From a checkpoint of a small mixture-of-experts model trained on Wikipedia.
Experts: 48 experts in each of 13 layers, a shared expert of 256 neurons.
Training: a variant of Muon for the experts, 390M tokens, 5945 steps.
Below are experts of layer 10 (counted from 0) of a mixture-of-experts language model. Rows are named router (the router's row for the expert), down (a neuron's output weights, with its number) and show model dimensions 0-255. Each number is 500 + 40 x the weight over its row's rms, rounded and kept within 0 to 999. Numbers have three digits each.
After each expert's rows: a language model's description of what the expert responds to. This comes from a sample of Wikipedia text that the model never trained on.

# expert 30
router:434455476474476506517506541559560487472487495506385516506468505522480525484522532474519563517442486526510561488434547514496487511499526498480495535414520492509439507541453489542504523460493499502508549572470522493502472522452547463533493531486450512570561477531537397485531493598448463499476440516553443571496464459499512467496568480466487485476530447529531442466468443499454603485499512541431476461553533530485474592459506457556487532510541489432515523437495520549453502530475567590451487477497526605561532498499481513500526460513459491473483457450426615517500457477495443516582459518440542494415496472516469463435516498551537520470551509431462469486506489539461534591544544540480523501499454491582433427520511512490529541484528491509518488518514468504541515519392489
down0:546531482430547510489507529502594513520544554509512496509510496600628487471483526530498483592534504456502458540501488498565407501498506541503445503492471536508394541481507537461500520529508473496500480493436463499492495495546503459483541445443507529490535485475514540548504498549510477502416507479538469489490526478499534560529491457492431437518410562491452550498490593514509513438521526474491518465506508512533443494519454528487479491493493529513494437459486549489539508523519485490548485424519467465579493502555447528518453514490548596505498472507472445472473528516454473570463523585509553513437642514518491587474480565508475565564521450492584554482522506528543606481517455437590449529542540481501528525518466437524510461471469448543531487526446502503499485552495428
down1:545501483428436503530547490463481492451516434494513465483471493496521567550483482451520504457476518513549504495526476564539514440398515506485480517578506509480509540533524444499564514538494525528521503534503505469441502531511587478582546541510494505513454520573525510479536505529498553456504552418528562474572544572537524486546460542472453510447490491541484540421467490540523508448581496523476509483505549446458496555433499542417494491540431532510456494522480444464519517481550497487521498440475455454543458499489516570546493530392516512500455539539467538507443503426488463554493505488457531536511489488494574505433486560504461537492491514465485534501482437470492518591525478467562451425612567476499531506436490533439414511512469565491426533571524506569471441424488451
down2:514503472507448484416470516525511504553587490482501503541464570552515456492517522580463475485463494540458517477465535534459546548456492462510526468489505538496499587492552497482508530534443484556494566452472529463490507473511505476544505495442450547546500474537479490462549462517592528488480577520421519513560427498528502496437458539515408440542415459516462558514542447567475511469523563511505551522461516406491521463436502447518502466486554454529524564577526479474526465502469492445505564504528470531548556487496422446547556485472513459523502481450509436468468532497451528566452515500506531542559464498505538476546521503521508558476533494528523395485548504545466449496510571494488503501542455436419536532537413541494475415562498507454584506491583460471504505450471560
down3:469543511533519449491484517458455513477398496536476592503565550488556505516491486517527552585544493583564460539540511501441535489526505515517533534511493572531585514523556577511521504486438445548460537522483500484501525500488499535438508550499559500464515543509405557511497487459497484556477532532484532532490530471504461475520504532464543528583561523440575584552466535479468511529516508508485521477484483525520484480434444429424485541544430472514431500543562436492519504452498411549592596508404543529522480440466501553490553552565574533512527470481529477400544556446551478460548475492485426524515476491526488507470493480534542487467461494470499550490496535542537531537482557441488423500498520549526500523560477481465501519480499466545514574455518499452503470489452482
down4:513518503509512487510505523492504456497505504453449432557525485494534550468573501446544425506489555507509545579527539545493440495494492529489433528507523472532474472443557471532595557467504413468578518495544506536511512529473539474574559473473550481474472486442485527479517457518431446499526484436495492547561516506531439503523438571521563483506468472525517479502454535484559495519436448432473539540526568478514467516503582544479530492515512389515558454461484451551517550487483513557507490504451503561540509480425501497454573521482521509526502497484532495491514501492608493548528522526502457463559491536506540470585505559469489542490499515567575477415454519473414501434522485459412511534451512495495443541558506490554532456411491607504576507507453486464486546465441519
What it handles: Digits in measurements, coordinates and statistics, plus units like km, mi, ft, kg, million and UTC.

# expert 17
router:542586475474526479464513513520567483382550524462416460533548463498470444445406476520561513479549573492505556488514435488476488511529446523430483506512486541532597466547473536560523556491533460509478487466533484444486528518514441452460483512525413477507529518521473532514442484554486466567500491535514532450473546545552528467419473505485543454481488409505509546472489536507423501479592493539547508538509557512550485526502474466536514510489507561497521496486508552490474498535519575575413499510435431528535523477476487521594563518519527556496543441485533591513541435498486437472489542549479469480487450487463470516448423498540485481429520524474497449456439493493553538516583511447521547506525490518556465465548523521456492448450486511487531527508471469493407506472489567
down0:524511493495518437506519487440533487472458584489484539512528527558435473532600496524430565540487537458447452476464563497530547554485484505471488507523525485393537512525559469528524486493513436487503462474490473504476501481483478502445516569519501476495520588448539549477469501491527486485507421496513505512528501535546483494524567508481469433467563513552602476422578455530474538502552499514480516466549478548583480547494467525486447546404480572533546483505477450511503476528510493583554492491526445494439554466446568575414486522484476442480525515502473559515469401464471521521516516474491520486472569514479555532455562417448497480541504538533458451549486552524550513497475428511518512451493415557562506399490456562444472451510477510497515495502438504492442489543543496
down1:473503496475535583537504557535531533540521494508488503467548493454503499500491522420578503499536492464447475513453496440467445517483599415471479481483494496532452476507585547544435521463537444556533540503522502581472484451543482528474474503460515442474540474507601538461547507496508565542469508459492471523543513485581503436549501472495531509552583490421506483458509519491499529431416493560462540488563481500535470535474508500471535549567510495460513560496518557538443426519447599432540530521556487511465449455458471443482591480477487544454532490478517486464540509486549499472500521560537462442486596530527509525434501494493487495500475451464568549481488447459543513487474517431485508499525542425574485493528588526479554418528472478543558555469519458509483493465422489
down2:484498538555500488603377542552498482530488450455498540494501566558505509556434444520547462473511511537523499477513545590468493457507481490464487592516518453472522526507511539492508419478476442477498505446478588464520469532564582523453475499478504462500492551532500479549612466497500559495472475444440432455530468493540529502494520443522502559497436467463501477499483482440554414486496495509494558428525486514444495493544437454476505504481562527449515561496525467469524471492527478460533463465410411442491569484479517469555437478586498444490483455478479492490438499494497525535509511478494510482567579455522582543506527494502499455457413416459526498545477501479484439534563534490482490497499512477478514476450476516543453498525490560476469477423487518498522551384537485
down3:530514492491560523485516546530461529577502489588554520513453491569440501483461551471533475492410547468483534517510495494518504574524496512460508427466444502506520506491480496497519485467470582533549486537429431517481526550581573507535554539482533625543555421553531489525421551526498480472483547498493461512497536441446455505435514487494485554506518623502504464522504503480471553495498389513505496470508507540459497530489421469496433485551524481531526502470470470550570469491490436481506532498509487465481526460489520527499493495481460552510442542471538573511474477452465466482531505511446550507475526514527528485535458445559551448536478578576534513559468501550448538497489515461557482460503530491537465515495580559607478565479538553544418554553514516481484577512438470
down4:488518582508480431472555517454570505478482473468582557443462504496480498493561535509482458524478484508481509500462486501501542508453508493516559480566507518495521527484491425474412507479460532476479498446487519546477458491503505544507580504517548485486532514510503567549540507489509570486432522440448472514423420534478475474502564449442461497529479490575443424482482490527543541469449445487523509482517557481582490515459525501519524560445409477523498514469455555412494492491572499505530434505501552517471514532511431473475576505516528454488426617432510534470553559532498503565497496509548565441452443487553495492506557484510528452525489445517467455463535526459592486519478548514451557509534496513461572444500510578487546472454527468455485603573450464572521496500550498
What it handles: Number pieces inside coordinates, years, tables and statistics, especially the degree, minute and second parts, e.g. 34°45′, 19 in 1971.

# expert 5
router:498480555461509514432536518572451599503544479583544548487536555501545530493527475514537445554518497489491483505445539485520479447479495494595505528510551458523518459450483485500465451540487524464546568475447509526455509516521492425531485513545522438453469507514466495476407520459484405541464484498509548531540480493522463497527484425460473472497506500512502510497432474470524412599551579503457520496509546430408431436585454507493432498496536458569480493454502474488540490402530484459497511526445512473468498533472586488434507440463457501568425430496436459515476482503503514470506483540553466495482505477499472527505555488536505551525505484534481555500458486407540471515418467481441481536535455517445519522503512570558499532575483492547465504506470433472563429525540477
down0:489485450469433463499489542522543519451459500491445504462426452518487488594516538496427491514577492557478445481505541427468514468474558493538559632477498477499496498573529466492456492471484486516437490520440460534529532452449500523528484467534467444500525489533484495489509495455504421471433501513498478473492473485500497575491531529447466486519474559481522546463503493554515472542428497481547430456507551453481506543512460541509574496525500499500493489478487525485434499442523545513413569411441557512546420505531506548447493393480487480471444500542571465473514576473454581458491500429566507501456480504457452517500433493519501442458530486491511484516548511535495422498434469519508518522484533443511428511508485566416468569526446506414552501487466525504470598483428510
down1:485565522463484518468501478529513445536525451460486441453489466566473522460509473481534506511519424455511501448483591499491535512579591391507529478479426427499580486404526590462484551573498474496520474514509565505506511467498490571509422537460511450550463455496475458403535539504478479461474430558493495440510469508558457499448460528532480465421528528500466484422438432502514529560463519515496500559495465486495528493476433458520456502522505463464496523495456511483490483546533512480516472513495452541546486549474534489506501459498469512540508483561557531473540526511451487552445437404593512524490591482463503456516516429520464486597477475528504507466500484443444474474492441507503410497512529519490493532453524513487431514499457452514560468564450505570508447537526566
down2:437492435542509453494577482462517481448503523551521482442468450487514460582493544486514444502532432486505486485541444449544482460531518433461478474518532443541451535595547518483517515556500536459504541509539435512537471501529540506478468536530480501470417545526463544561499443465458499456569407569511474525482538449543457561529489370470492536456514471559475537476458581536515525504558488583453480468479420554453519418508445474459491477574450545485488529485510564510495489496505504501497540492486529456446486561484463516480509434461468489454454508523463459510485485363456560559529426521518479470491470495448480495532497498489481472504517462469569455432502493502553551557480524504461466429482477499484487516479495504505581514515408436542501474475471514521564447541498487
down3:464473524505504558507457521477550519494482475481540508404524533480512450475535430534560463440489484534470526447466446500480549464577454502489499445490507535496441479511490471454500515545496562518437475470566466464506471534410411553502459465542528464488514542516525513496514450479497508484526542402418423503452502518553458419516564467489541517426591473458491490471408444501481480518495474525507553553483581528541451536471488554512482534467478509497576536575517511526480553498517510449503452492503519524535482483433485498447592494525511498482545472484470520578505421515506526534494503547489548458503456498563431563449515564505451451582535465526489568512522489446478469530554505531511504564425576468507498542538474473585542474563504543563501517506568444507543509571495524
down4:513494465569476463568486455524449492534511492498557554447435491463498533579516541554575482502520530477415508497423539440479497470461474505523538544441457408511476509528515528505536474477473497504480585509414511541502544499499476515486481443449425527470405510511506508552580465509477504501470531511496519449447482511469578507540511433478551510537491560468577451447534514532522506464448558508506450477515458488490474461516486494501542479534483493564472427506490462507459495491511559473484483504479559457468489579617577531511498504461530515505561470458521557521470566487488414474493474535531420449548580507456481443517432459497546503509452512535512560576478542567497477489471478471554506476502538479496431577510447512470544584448512548573484497451453448465556529470482542
What it handles: Commas, often fused with quotes or parentheses, ending a clause or name before and, which, but, or who, e.g. 1954, which.

# expert 33
router:476465472457546569459483470451490488512542556440455481469537513527542545502569476576535516591441509511544487463499447460559515534429554511566415497474557522470480530523511482520453490530482518463534556458480507529511518496498482531446496546436532508501492519529545546509511467583536477519442550505510402481534439527558436558466450446517483578487499498469530468441558508623569485432478462514418494475532493565458444505437476485555472523437530509491486528444449554512555440458521567420502511482470430526511488536527528528539545527543541495528441467499453542523467446517462563418430526482555437487520513495462510514479516478420540483528447554463461477492516467420491498478492487475556486541525538518531563523570527470550495436479481451508485481487502477489453477555496472
down0:467508480518548564537538510556510465514424488540437516471490468477432538535565561473459561478432482511481472498474457493517510449473508439469506445456497454492585525541490521556502483517507517476465473486568439451526539508484562559521547533525489482582503507418501532493530429489483401497517477555520429499506515504540513501545478413520486551513502479430502472477455446492461469529422504560530467491465462520468510477432482575574527505464456583612470459420450454474522495515558521530585480486516474535456482538577552478502469453523436534436523490504526508522403521436521474480464502527533430570476478548453483510456453397542529525475502495497503467479482522481524512519469522457526487537408517503470488523492457518445544506482476495508440543501444438542510461421530555
down1:480561429422505553529553447467403481559488511540508431451555478545496588536488474554416564520555462475497471492455441505518529469439488523497457533508484597552496523529554542441485521435459489501514527512549550484510480522506476489479486467509510525526487407514408515558544501477486456563523532480508547465500524456496497506496527472566435517494487513572511514470472454483437473584471526508431505472465524506484481475476464526589528472555485411507504492436510516478529426475499491503404448487551510469525530441453505458451565436563471532447470497465454465519551519566488543540572517526468521507533489497509593538497473500496483519478468509522547488552501529552437568531519466499547556504468532450465492468449539557497434498532522485482595447509416524532470465487485442
down2:499558455492496469479530538450477485566528492511488543485491532511422480523539516495515505508511501454529434509523562533438474542503478468518423474587553471421522448539487486488458499489502551478478469479516462570509495490452499468469449517496525481576482526508434519533533485538497461427575526522527473495423604549576486459551454443551494504506457451512465450425563433466506561540391525502501546465491537534526514446509523439499530496436506535497501528508552499508525512552442513519471531494528491491574508514452631520584456485468488534544494548511458458534461424517475546477475486473574467483423495451463488504469516432483501448525485611499419484497500467459560486485497513597474481523482580538523531495517428505536535485580464491555517489450464454491449468527457502
down3:509504490516547506515508514587462435468506505497485500470503524508511464438516487559507496549452468426491558500506493472523455550489510445417397509569486484577431518520501535451516512480481422458496514449539490512547543519550481539463510570435464513495507521479545514483464533520469552518512580449529415484390474538510563438439439461487523467535474545479506480531532495501465556451473479492432517502550439508540523481487556483452486530442506549502541524484506481508435474507488464511520544556520445561455478472473565531556469567506457539541473514500499466520432483515435457544488444473485562556514520504480464525553490489503482541480495508515480435449464508534448491445563520460485558503539522567488600430524506386546440507453544486430452541479483401498484476508523607
down4:407478463434436398494503520498535449514501493446471503502458508532469475518479478560475484528422543536509503473473538506489505491482498446532560487534510472492563459434432517492431450499561516519486501465488503475436494464533458480436548581539521438522444468423455517511596499518500533505543484517444491550517583514454497507470532469441555444539566492484463435545548491500450564518512460534455555472446448594503459474550543541529527481502520528505492495469526588479394486463486467548562496477490477532435496466439458495451504566462517491483501521479543495446487533586550448444522554476500498501460471529510554500582477486481555457499521521524455556505456500553498547425547516537582446562539547474450529480455436522487516492546514551474546471530536474469446552472519544
What it handles: Periods ending sentences, plus decimal points inside numbers and coordinates, e.g. 12.96, 31.86722, and a period after an initial.

# expert 25
router:495526507477493476475458470451562498469527519440591478554482507553478498536517424494476499500511456546474398488491454423482503470505438452503502473483547507477504537459422550501541467412488573505528554430486477448514480445453480482462427483497467481525552563427485505502491435497573579476478547525562475436503483559498506471475518541435549579457516574512539522530558543589478424550530477546591513488499569583532450489466496473578530520531511541529504543519530483509600457516498558475507510526448437438471477468524502488492448498484526468485536468477441511430546548556527488528534513512522461470488479473460427512521467486522499490523441489571469455469464519471528498527575549469547547554438459490473585477463499500496481565504503481462542507462533439521538443543528484
down0:489519457502511560485555499544558449480493465518523505464490544538471441518525459493541505570447456463526472467449502492492473501550499479464539481461456452494471489482502487601483523490515584595451503412464508452513555446460472496453496489455454479556507526565494502477572417477448495509508524479487572453492443538518484554581506445525515505461469520512564540510470510510513532519472562633503523541459559517560496497515495491483517526558517488525447492471545501509438502476485542494626444423427533496466554482527539532529568520524462477557492458480419508532462518514550512501459527553499512559432487446481453487532515602473494543577492518499504512520446485555541435554478461458564518452490503536432516523412531487440494566430499530510500425524529532514544537465504458
down1:540485518510495478473482510483513563434515481396511513512458485532501458520535484500494490541497496509618489477513454445404519397471471470471542549485570505500511542427515475533498477469531468541482488502501493551498505522550527538502475498510434553483582487453514522561505477493432536483561473538544567465535497521402446475524552466447515522455458457581454484496498519421509537463498499507425504487496572446426512497550501507486452459497531529456574559577464471554536504469475509458483527477501512513493539492538546469443565564539450532480516418544425504525481514508480443423507463485493457480533486479531445536509497546507492469495483499626431564473464547545520503526481543497470526573434461575571471506500519566551469470489483572479541470489544462411517470467548516
down2:536508484463535526432566515468425455460532500459536407484463469511482437449465527449394471514509453463516517503467493520572564516484497447463500554476452567485469460479465487520553546475440502497541469518517525516514507489488505464468466540482523461538428533483496454428513495473566472487550545478494461528470506534536551570485483486492447468611425491446465503478554535487545559437514486537506525498519484543506496485449494515463498448512473526501562545529444502544505453499491479428479560520539561459549499516437566537422486454591586526473505472518533467515494508431537496442427468573461474516497454479468387506500478498471408523408454473489535551560540548459505475464533506506438503567572515478487489472512521404499465521459500493532438478484539507544518528436459496
down3:457484520495573530526515504537490471515498428503528461493558459514521443423518517464531489545484555547503492523522517531515448461497442496497509480540508531548574510531458520498469382495522528556510496498545575500465422548492505494559486463505492439586552517528518471535522508510494503550506504540577530504461497509470505484594513473474550491544446539554524502555430529528500539433514470461448540488523536495491542574538495435526508465526493467468454566459568503477443452410529537533505563459516473402568498566533519453464529497452507572470617485563511504468451452458494449514505474588476577506536543597414467552465504471538462470459431506484585463489509556486499505527476500476425556531482487447505467504474506522524561483544481515488461512511508465473498423536465553
down4:543499453527454520570524491501513498476469574534513524500537490463517490495478513516470519576528517504558529544535517532557576549531452480483481499435429605561544434592558446522476531488562476561484494470470560492506476440493483461486532505500493483467468518534562476498475439488454506561531443394467559495479477506527548497516549461535556504520486441472558550452449535559495495490470506515525495540534525512485612459465499444500479449508503499500463489491507631505481436514467457472535462509527512517535502461585487485530449467517589558538506459498516486504577462531512535440534516588429539547569514527524525440513382534479494551521521522486475574497430445516473494504506495500512508456495553523529531439535516545584568462523443545531496492514484593482505482507500477
What it handles: Bare space tokens just before a number, percentage or currency value in table cells, infobox fields and prose, e.g. in 1968.

# expert 23
router:501486531520510497590505579430559487437533551546394524458562499470452473509503483473530526524469475487454512499479488563461506513539515468442517493466481500505525489565496495540422512532557457518534490485500524503526484546476470448510504591499474493527544550479585538510474509566541500478534521562502478532470494562465493458442476544580510509461517558494497461550459561458526477485504506522418502533544455499504602575507552505512481515531503519516479544448480449479460441560499481478500525530459489500415495449605527450575515504461416529525451574501483505500583470487495481478402419544461509545469535467479482455494504458599504546521497496448508456407523462456437539434547523485414529524512505537454471501497607472481476484523532546467544533482455508431504473502463499
down0:489508547567547497459535583439448465444474457564498512522483487541540535540518559468435488531513499487478434453536485581531400497502525528463506470456500471539463497475514513511562498469471499499466516408470547431502422520479426501472496510440511544452508424503525469577489536524508507538564473402452501512556535577505414486512476486486536449553529468427480519520562535466433454468474446482427483491494485493480526521451469586477493462572526522485503483424448404479459562539488476467500444479502531556472507578531546475465529418520534449534432494575505505554550470502505533528503434459459501474496498536554450488503470480532475527499499513500500470449449459514501559444529560474544500488526489505465469501472534540551535479479461521508500578529417531552566540455500566
down1:513519560407486468521469530507474555451478507472467486447490500478427510500470520475515542454445486547525563531550485453516486564556528518495568553442455478497488519546489547453464505455498450587510429519512505498462437552444522518487466488555480496449498515495457578414482480544490519429467518465521542416566522471538509563611536517551529577421542455538525475492489523451492491530539460510424538488481525455411604496536501629491540470539476499478499498452491496496500495460459501506463513481521452470456474480424532535567513480478509517470539461521462470510448489474435453506491493568543540526554549541454562520497537565536487461483506459544505509517501583551469548497546501478413562491462505526486512456456467471457467465441463545476451510509513507604491471483461515
down2:488491514443501541501498527530470531541538487510556501426522508442486551506469555539442557463468520497502581460434490486468488505507493479500539554480490390570484458485486514454497435551510556554583573489538580562448539466520506487554538591549527511505521482514504557454482514476481576487478549458485452538519466525509525477499536486472553499501477498467466500473523541504520565461457435491441500535473501455456532528520467485479457502493642548443556444527474527527499531501509521520460519522529462451399487487496527497456522540477498513504465449530469508508458499435494440503444381506504541524454495548543481496493512444564521398480503393482543539493573504439589561563492486551482474447528467474530491563495505523525531498484551580464471440441470481474520435510481472
down3:458528508570502493559517509552475521501430539507508511567529497519558511505559511498516532531498588435449463497490483466566476492457507548538476507471493414466479470540495491430472446543509535524463564413445495528529521571520450486523569458475399558510547463459485513544447484517418487468434467521482475486440494484410507461459547519534479452528518413496513548533535522528435458508557472501475408519521500502522486482504531531503478487514504482500525537458387516466478500607471495482562536523492511531486516563565509467571476479500473530422495461486491531531506469451517512419515472564497568524501461525508525547520543477494446469531474499477533478444460544488577569527569491482457473385530465495500481449515458492526471505468533423528526506410491498555394560504496485
down4:524497479530500429500543441517457542430473515490540460536444477436547488478543522466525467463528519471578560470547479441501545493544484464516526421497461408481588496490450554590569604551410488460396493437554557528500528478546574480480488423482460504471451525470445543519497524526531481476511558503430502443467484443526513555548529482464472459547519421448515491502471469541527491467435457520480428446478540495483442543545482493485482483473479532463505464503506455507542522526545482546507541470516502490478510534520432479472483443588529474479447536505595500511474538525510541541554493557479529466512534500529488526481506533464531479553496597440430494517550504533483576511514503431485507564429428480527575533512544553470517442527451488539492484481487534508475518463526519
What it handles: Year digits, especially after "born 19" or in date ranges, plus "born", months and accented letters, e.g. 1972, 1903, 2012.

# expert 43
router:518446504558560526537550466519460491473526436515512483562452440449500537431487486463538507496467502543505478518499434548531564509440498471471494564550438521495565409527499539478524448502457554505436558476488503511476522471536493503478462487536430533497553488539528530541507482495438506487516531422525533506478508486512563550510550487463506484537502517482535517535531584579542452523547468498504427539460537454474513476428523520557556534424504471416517495502503480524540492536584464443540523487586559434460569471451433534558453449525512589518545561493517434502468454490507433502512525506457460521548535508544436557478541499562456537454514495507443577470556517498503514480474462473421549486540521448491494518499481498502481513419570568530566530413559474542433491531521512
down0:467499514458544519442564473518537466536581457524464522470416544507453520555438508528526537549490503430427478519439522471458507478486541410443534483466429497462446546492521459492515536490438543540471433525543493453437526528517486518469459476476535474470499589463501525437476547498446568493538546469571519581540588530466461578497529486470535533488514494536494516550395455458450442529535521512514546521468541518510520540539523499577493515538524493524454535495498544497515508499452565569510411409550501531501547497495492506544567447459489557550450463614483519549481502441497524562545523426489523506426548483507493517538438545445506498488495532487416539522459487529527473504558512488477523546461537517495558492469517479517508506496484479577468510530458543555566486444518532
down1:522438473484519469427492498508543564416549521575440563568544444504520505607491563497528542606525528523509472498542464487452475544488574491487461530530463548462559471544570494456464466606466481537466492525475507549476457541470496492531479521519430536518530497474509494540562486448507532550500532486458447491496475543555490431490506534519511484437463462570530476487487548460439412502570465540499522436491501505472522469510544504514452541560474467466519533456460536472456481530498552475576507536540522536500518507481489525512518513530455515519537514477487546552526506536450490498458444446413514555508504442439552453450476535393473448568463574589487508518503539458439517536489433489465476470501524462471455587522478519554502552526482496502516515488593573516557488469488520
down2:537540499540479551510588478537498453472469524493397483440491520433529551527553487497509524495482541504558465506453443525441439535454534481514526490539481474455523603458479513474478458505572485522526524568483545447465445555504505450497502477469605446535538503449536540526526455519508528520550454437408517467475506446562445497479419491592412475571469453512501511495434540534447345492528548503498459520516516524513484545493478483456449551491418568429531532422481400457478528518527470572485515485503503522463503509526471496418522472453509474488494486419406488488487479527485476497473569446484541532519560504532444535509478571505509532475537499489550488502462509488496547537483540483499496459515490530470548488460480493444507507507550534513475459472573518469540507513522478
down3:524514481479432481521433508542510544472514528464482515495510528511479585531497523512553469480477566473474532486458457451453518460492478504498556450434500409573492547510496533519443491406439564474538520495472455514561516511459506495504518559540430534453522528497451515507497478481455532538450525537500542485523432449414544578521487494488477463596514510456480489467519541458442491374506502516611459476521500528495464411500430506476453570492435411559500427477532421456529482465534538422526500463495527421488568426507531460442529503486569535523454494518479461436550570541508541452500447544566482505559476505505521515492538486552490513555478512519555615484520483508496554487524471488445529526497531529483501454511507449498508508489483455527526508503446533522513494540483580
down4:530510493444486548524513540508476510541502457475573541450511476490529475522545446496497540507479469481516530500580538524522497491542440447468555544555551478505559529552481470537460435517543461519506588515525454519477493535487459527588527507494522484451509468494476472463563450539489532468459508492522467576548486472542428485509502482509572524462414483470477483488435585504512481465528547408501470568477568475497507513449442593497476427513482565474560522505561536458463555433521454492530472474421448489483449464450489501600482463544513559481539518504481500454490470482513464492514491551500453481520482577614485566491436597462547480450506523467445472474532466541502556558560524488516447462481450501450540571525500516513498529467440504469538466552477475517432593518485434
What it handles: Verb stems and short word-initial pieces after a subject or "to" in plot summaries, e.g. smashes, stabs, wakes, moved, returned.

# expert 12
router:527529480533467550515468534480501493507506498475547554568543548482490489516504559456451483552469529484563477501470532534457497447504443477505495555498523423577520483513512485461574433514483521549478515495485442473459498475453576494480402472526520520524407499494487547524499500484501509546451515437536483512555480465481438552499554454544460514531511559538413486450418486501572599467541520474507515482539449544466569485494447537495443493461535479491560442482459522489510557417455507438600399533493520498597502469518586463455452560446525524522466462570504498514443572525585556473489476465567501480500516517522539546467518446444532544523518494486476501497547496491589535552461475507536464425469548538530459504529514499519498478560461449485459466516456557445509450508529479
down0:502509496445504404566488508528506500495420492515506490477474508512494488578543514480503478539450515513540445490478475514466514434582424434503528543578439346521527470558465451460508501544534494549507489516454476458556555531506522492531539517405507529482478455492434482434502550529504457517534507517540507521484550512549502496545497520500454492497466578482500508528493486447475507584465440468470574454492517508568530495549458514467500541501481504501532461487513484482528477522545502452442530465483492460579579500505599473510477578441480494459584502451497470470445466457499566454475487576498456445515473459502555477544576571463551557527496472486481482524439540590463498466452538520422472518462565491481493503495575592501508468497518500480449473569488499560477529435537478
down1:527540459516499498490490448490472456491491398631520450541481492518567530483517497457425507456478508512496493515564555493525512474522496537492494464479555337580507516477484515497501495494498533490545492490517439489501578515476552472456489463501463512499487482518517484543555518576520426502526477537519549492438552526553590554566495476455482534526493472510549495537489479518505495601316496494542460504502513505510494461531492519478491516464451502488527515503530458471491469562495519507495450502455434475477459497473721480469559495515515459526539445536517533516534483526472472478513476442513478522474449531482474511474469536498473500566499500530489482524496478503512449498473465442558458469563500499499410508519450510524463501550447500525485479511468454549454480464547452
down2:521470543548478427476521539503516502536495567531514563524509523474566477532554557596482498572508476436444528568471531520533527527498512467573515560528526594560445478538525497498453553453447505494528502540506568521462545517479519510479479512568562441507516483518466443560513555539492521470479437589452532496488500504538558548516518460480519527494578476530498533488442547538465508472516512492472530572469483593531421473537540402543472512493626462485432443467479416518446568548536500514483465487502505578502539547492484484476478518492551504466532568521509496567523529498547458540469459495463448484480422506512498539454509507466432470489536458510456484465549460536517465542555454536485444491507497543460516536535529498531508412521550541457507473474565563547524483445433476
down3:540509532514552496494501533499543553541472513535524494515488462539498528539472484448448529537500479472490512462471402486419521498449493446522493503509529320468549503489458555476463549499566507411470537496524483451504491499525508520472504479474514545470425533541509534504494521481540577503494494459527475564436454514488497477485437495452516493506450516488403491552496477512470458506337498474487463503407534518511537540543515525510431517534485461479525419499546478480500552496543550533485469462547527499518475505562551527440536462505513524522476468427512497594441525462473482458505574560510509591496548492495458508528503458559566461506521463487448462466444474459527427461473495590527517475450430525463515509463473507494570524460480465421531441505476489562452461455473508
down4:501500532479506457534497515513488565495493528442466444584548519564444486566504502494500526500512569485476498510507552450406545451523518537520505487586461431531480477464546555513455573533549529530537513450433573499537514517451529442466451464497514477444502539506474545486454486499518453529577534529455477542460484512446530513440489541520554485538464583561506556583484499531399534441476450499478487394461529491461499512495460465480571461552520551432429517542509490445460498507490454542488453467431483495531522530517492582386514504478504487482526530500486473507461546480473606494481557544451471468484511531534526495449506552471487513509494508569444532507607513450506522467556547540512403526518503532498475499494562475493438479512502499451495552519503521481481528531391531
What it handles: Joiners between items in name lists, credits and tables, such as and, &, commas, list dashes and | cells, plus including and alongside.

# expert 35
router:461472554501547458514496496567471417443533521447538568521460581464531535491590487578511475504515546491487459464462484498438575534443498517458510511512423513457508474498467504463446530465478486441428508531474464508472531549455509505482486528500498480494538483492426568481464540473534536508449444493559496488517484509487525551469598484544605504515515462503497531464554508459562544553533482485475440580544450501481533477472571556514514537439503486451528436540520505472480493554491437555526496503485564554415472462581525482460505559533530509564462501490534473483490494486473502498536532491534491490538542497452457479567517527522482505547413483508484503527538512599530572525494487489557566432477520472534474477444496563517455551412524513431543490587447491460533539508603551
down0:509480492554475457481545550530510534521534461482476500501486489435498533456481509490491541459492529472597522549432538477519566558463513549477501511509450583442476544518499515499516524518541490503496478492521473498504469464549501493473472598461505591476559533456474496487505414472439454493520536444539457495586531514489492563532490475552452593409478520476503505578542478500471495508527428480518470466514485503484532540452538489532479524512474491514453517458588515458495494532441500531456527484503494483430450467505422503496449472558447489527471473501511483497621507557485477551487526481473510587485454464516501520449521576464485557525541541478425478545468546502479490496449431465405576497484486468499568447515557472581545525578480592468494536497487577434387501560491514
down1:563546500501463491451463551493503556505510536542492524512526540539503471467473548520488532457563460470536527485494509496508512500501477519520451567480504570490404463561522490537522500535582610474460434508407511474531496490451528420639526507564525499442419457407524505530516550599596478487538521550447549446489453545477489482459466504527467449434456469477536470474547464498481527475484528507476480522527519548478534469449541505490472524517502560504474515542439505455487485508454479538505525437554520449471432507497550537543488561560492515492440496500601541508503495464507441507441574529550502514477540504475452536456413502559548419547517511527489493533563541448537492472509504534416506498474512499504548568522512433512515511490468498484451514453471534472556523416490516
down2:450466460489533437536567457515553506551415494532507532511507616478519526440523453485443511503427522436566522462592494478532497551567496480496468467469662517471517548481553517453556499537466501510488544493538513579508517484522501467513516475495491518512521507543495453494524436505498518502496466514474495545516480484414521481534588475538529444519485499454508496511481447457485491482523524479473486481482555523496434458487494490491524460551623528516526464504473506432500558457576493573522474488457494543505498552496501558513497506493545494479515478496540512478506502474506514497496456500568526469514519514540562507501487426504422534496503549515481532419506489481488451589442479483587456542581489486421485452450426525479539547579470500509476483431400528557511561486610535
down3:447484487497553472502410447503609433489512491439444436460462550491528512494569432561490433467461532458471464513445486543451433481501523483481526449459454549497543489489492516494483461499530464501508504496506510465523528538592470493589447516493496513571445524533478507571530511547515488438469514577488504421493574548510502473436495471410545437462534506486515495433566486542472507589522441452449520471576488461502509562473487447520470555452474482477535534525457508501465524589422498505507511524487485523475487488522485419459554539463520473539489546531515451486466524526514461492438433401534528494502478486459507517465553466470503515463521611544525470454462462526446461480499416450513420459453471522473532510462462491442537479458498562481508448494513495475501559432529495
down4:559529510495459478510556476549493508460534531497468506479488497462514478545585474463426513524406473533475466476489471486495468460463501545469463482483499405580506529504460475492495486519462512504478541476509495486579478414485566510518448486452555569424509469509510502589478449540477568521499505458469434466420446551493515522426482538574471553485444481537469520480501513558496516492503541484466492491496460525423483463524521486517484592449493476551529492515491480545471444449438434535554500465499526519570513503516608499483441550468490451431513531536479530446458561534509609508511516470460581547507545524508524536451515441499468526483449539487530511551494563507530453534514512523447418483443526522470512561446568460472464509438527556538459461512502465584503529568594547
What it handles: Past participles and verbs after was, to or a comma that report events, e.g. released, played, won, located, died, signed.